python train.py --n_layer=13 --d_model=384 --n_experts=16 --experts_per_token=4 --d_expert=192 --d_shared_expert=0 --activation="tanh_gelu" --moe_layers=[2, 3, 4, 5, 6, 7, 8, 9, 10, 11, 12] --router_score="sigmoid" --normalize_top_k=true --routed_scale=1.0 --balance_loss=0.000415 --balance_bias=true --init_std_router=0.0199 --lr_router=0.000436 --vocab_size=16384 --norm="rmsnorm" --norm_eps=1e-05 --tie_embeddings=false --optimizer="muon_variant" --lr=0.0104 --beta1=0.95 --batch_tokens=[65536, 131072] --seq_len=1024 --train_tokens=351500000 --steps=4372 --dataset="wikipedia_en"
Below are experts of layer 7 (counted from 0) of a mixture-of-experts language model. Rows are named router (the router's row for the expert) and show model dimensions 0-127. Each number is 128 + 32 x the weight over its row's rms, rounded and kept within 0 to 255. Numbers have three digits each.
After each expert's rows: "gets" lists some tokens that make up at least twice as much of what it gets as of all text. This comes from a sample of Wikipedia text that the model never trained on. Tokens count by the router's weight.

# expert 0
router:109190094139147166139118083056215206130134151113144150095094180141111134170109141136183074092099150116108132156142160157198133137112101131143105149086128077081117101138122125096069077088133134168110117157116084141140062114113140173161116167141135181121135103174150120106116160142101089141128099130138161098120182141102166184094117180143170159118092101186141136156143090109128080117158
gets: "\n", " and", " to", " in", " or", " In"

# expert 14
router:136165102165134163120129178154106117143113115121124129084148130149124092090155117099121149108086182085115123164096105142128153091122097166146126206098130131081135136127155150105209145117109162114107115129087103173138055087080157189164123152101071124167123227092163089157130106108109102101182128151121132071097151133135059185114112148119154121142141116150098164132076100170165140085171
gets: " of", " in", " |", "|", " on", " for"

# expert 2
router:166094141141159136111168092128166131121125150118109185152141136124158122112092187103182158075093148147154078098129182123130128131087091175131083175071167107180120096105170124121175092080136141156125169106161048093147142123159185160193092126127080147143116168132139094112157121125110137118097177064098086122132121112122135133075086119076108162152119123172142127132114150119123123132170
gets: " |", "|", ".", " that", " it", "s"

# expert 6
router:108112172121158117109067198139074165179096133087158112111121146100123199162153091152174099116095123055136139114118168121131114099095125168251116119093086152172120137139132156098150177095128099177123146077084122131161122132118150126096096179185150125147136092112131105167106123134126121098123119153072097098143167097133120175095094119066120134053076135110150084041138113141157122137113
gets: " the", " a", "'s", " The", " was", " its"

# expert 10
router:112130139151099114089126180122153177147178165102152123157127156139066171141093147170156130104169121099097131134133128133170124163094123116148090161122085193128128120126118186156078107162209144128103119123122133091127115146102146169156086134104107117224163167183155122147143122154118077120102218190121093071136075101117113155109128199129142145090108080147171135103130087099112135179109
gets: "\n", " =", "==", "===", " American", " =="

# expert 15
router:134154120200155165148102131079086115168127157105143068124192135148095161155133154165172182100153109114064143105113125172149132120168111108118105168104111127139132108115123169093112167139183111086149114117148132053128126138083143125143147126164128086091081143144203098123179156131115134131131160110140167124226152132119128167101095182157111128078128098147189088174095097135132100160118
gets: ".", "s.", ").", "es.", "ic", "ed."

# expert 1
router:096141108169210151083108110135121165177070196163134155106090151126098136136118155122155129127136133101131113125142148060140146093092105209144151146154111139108080122183133148107130120146121115102103155170084070150120129112148109148090188158140101167168096077174092159157091153118115121141180095141077078078134078110124073184092063090109170137148119140164109170128074136122162113133155
gets: " the", " a", " his", " he", " an", " He"

# expert 9
router:116140134145135101100110023150084152140105174141202095092030133140136121172187120115148183072100111110094116099129139134144123121088091164124073128106129219152137125111154150140102121095139136125139135140124099115125192112102148100122097116142116115167082116134133141111183195083122128129175130107152187110072109098109113155129117183179153182153102163157118107132124153136151135129189
gets: " the", " a", "'s", " his", " their", " United"

# expert 5
router:179145072145140096080124108152109133167126155105163172119097122193161071151185107049156105117057136128106118151150093081145111148088049135131148145122127091088104097105252105114188148115122158156114123144109130136139057098102139182059088185089105124111124143120126100153144146077138076012148164081155134136121104081175120152081125130117105160158119153060112152144132154186141124095120
gets: " |", " of", " to", " and", ",", " in"

# expert 12
router:119114094119150092090113207130105177090136164031146097134128153127059140111133082129100116121128115096126121118113125131143081133106096121093101185082078135146075095133168167167112120117074164180075163168123057202116125122102131107164097120160098153161158070085124118128154165120120075126125126143092116108129112116069105146094110084092167169152124154223141135072102109099183069160146
gets: "-", " the", " a", "|", " The", "The"

# expert 3
router:204097134164130182143106107175129156158135162135152150113130149137076148138121097122192115109138106098098123144129154135078156068148148134103077107115172140118136068155088135082130085121116138139072063147103129116162121102172146131172164150159147144161140125102102124211099103089185093135162140125132172125192092122123140158107105130160121107132122137111114144072132087141148000106128
gets: ",", " and", "s,", "ed", "e,", "es,"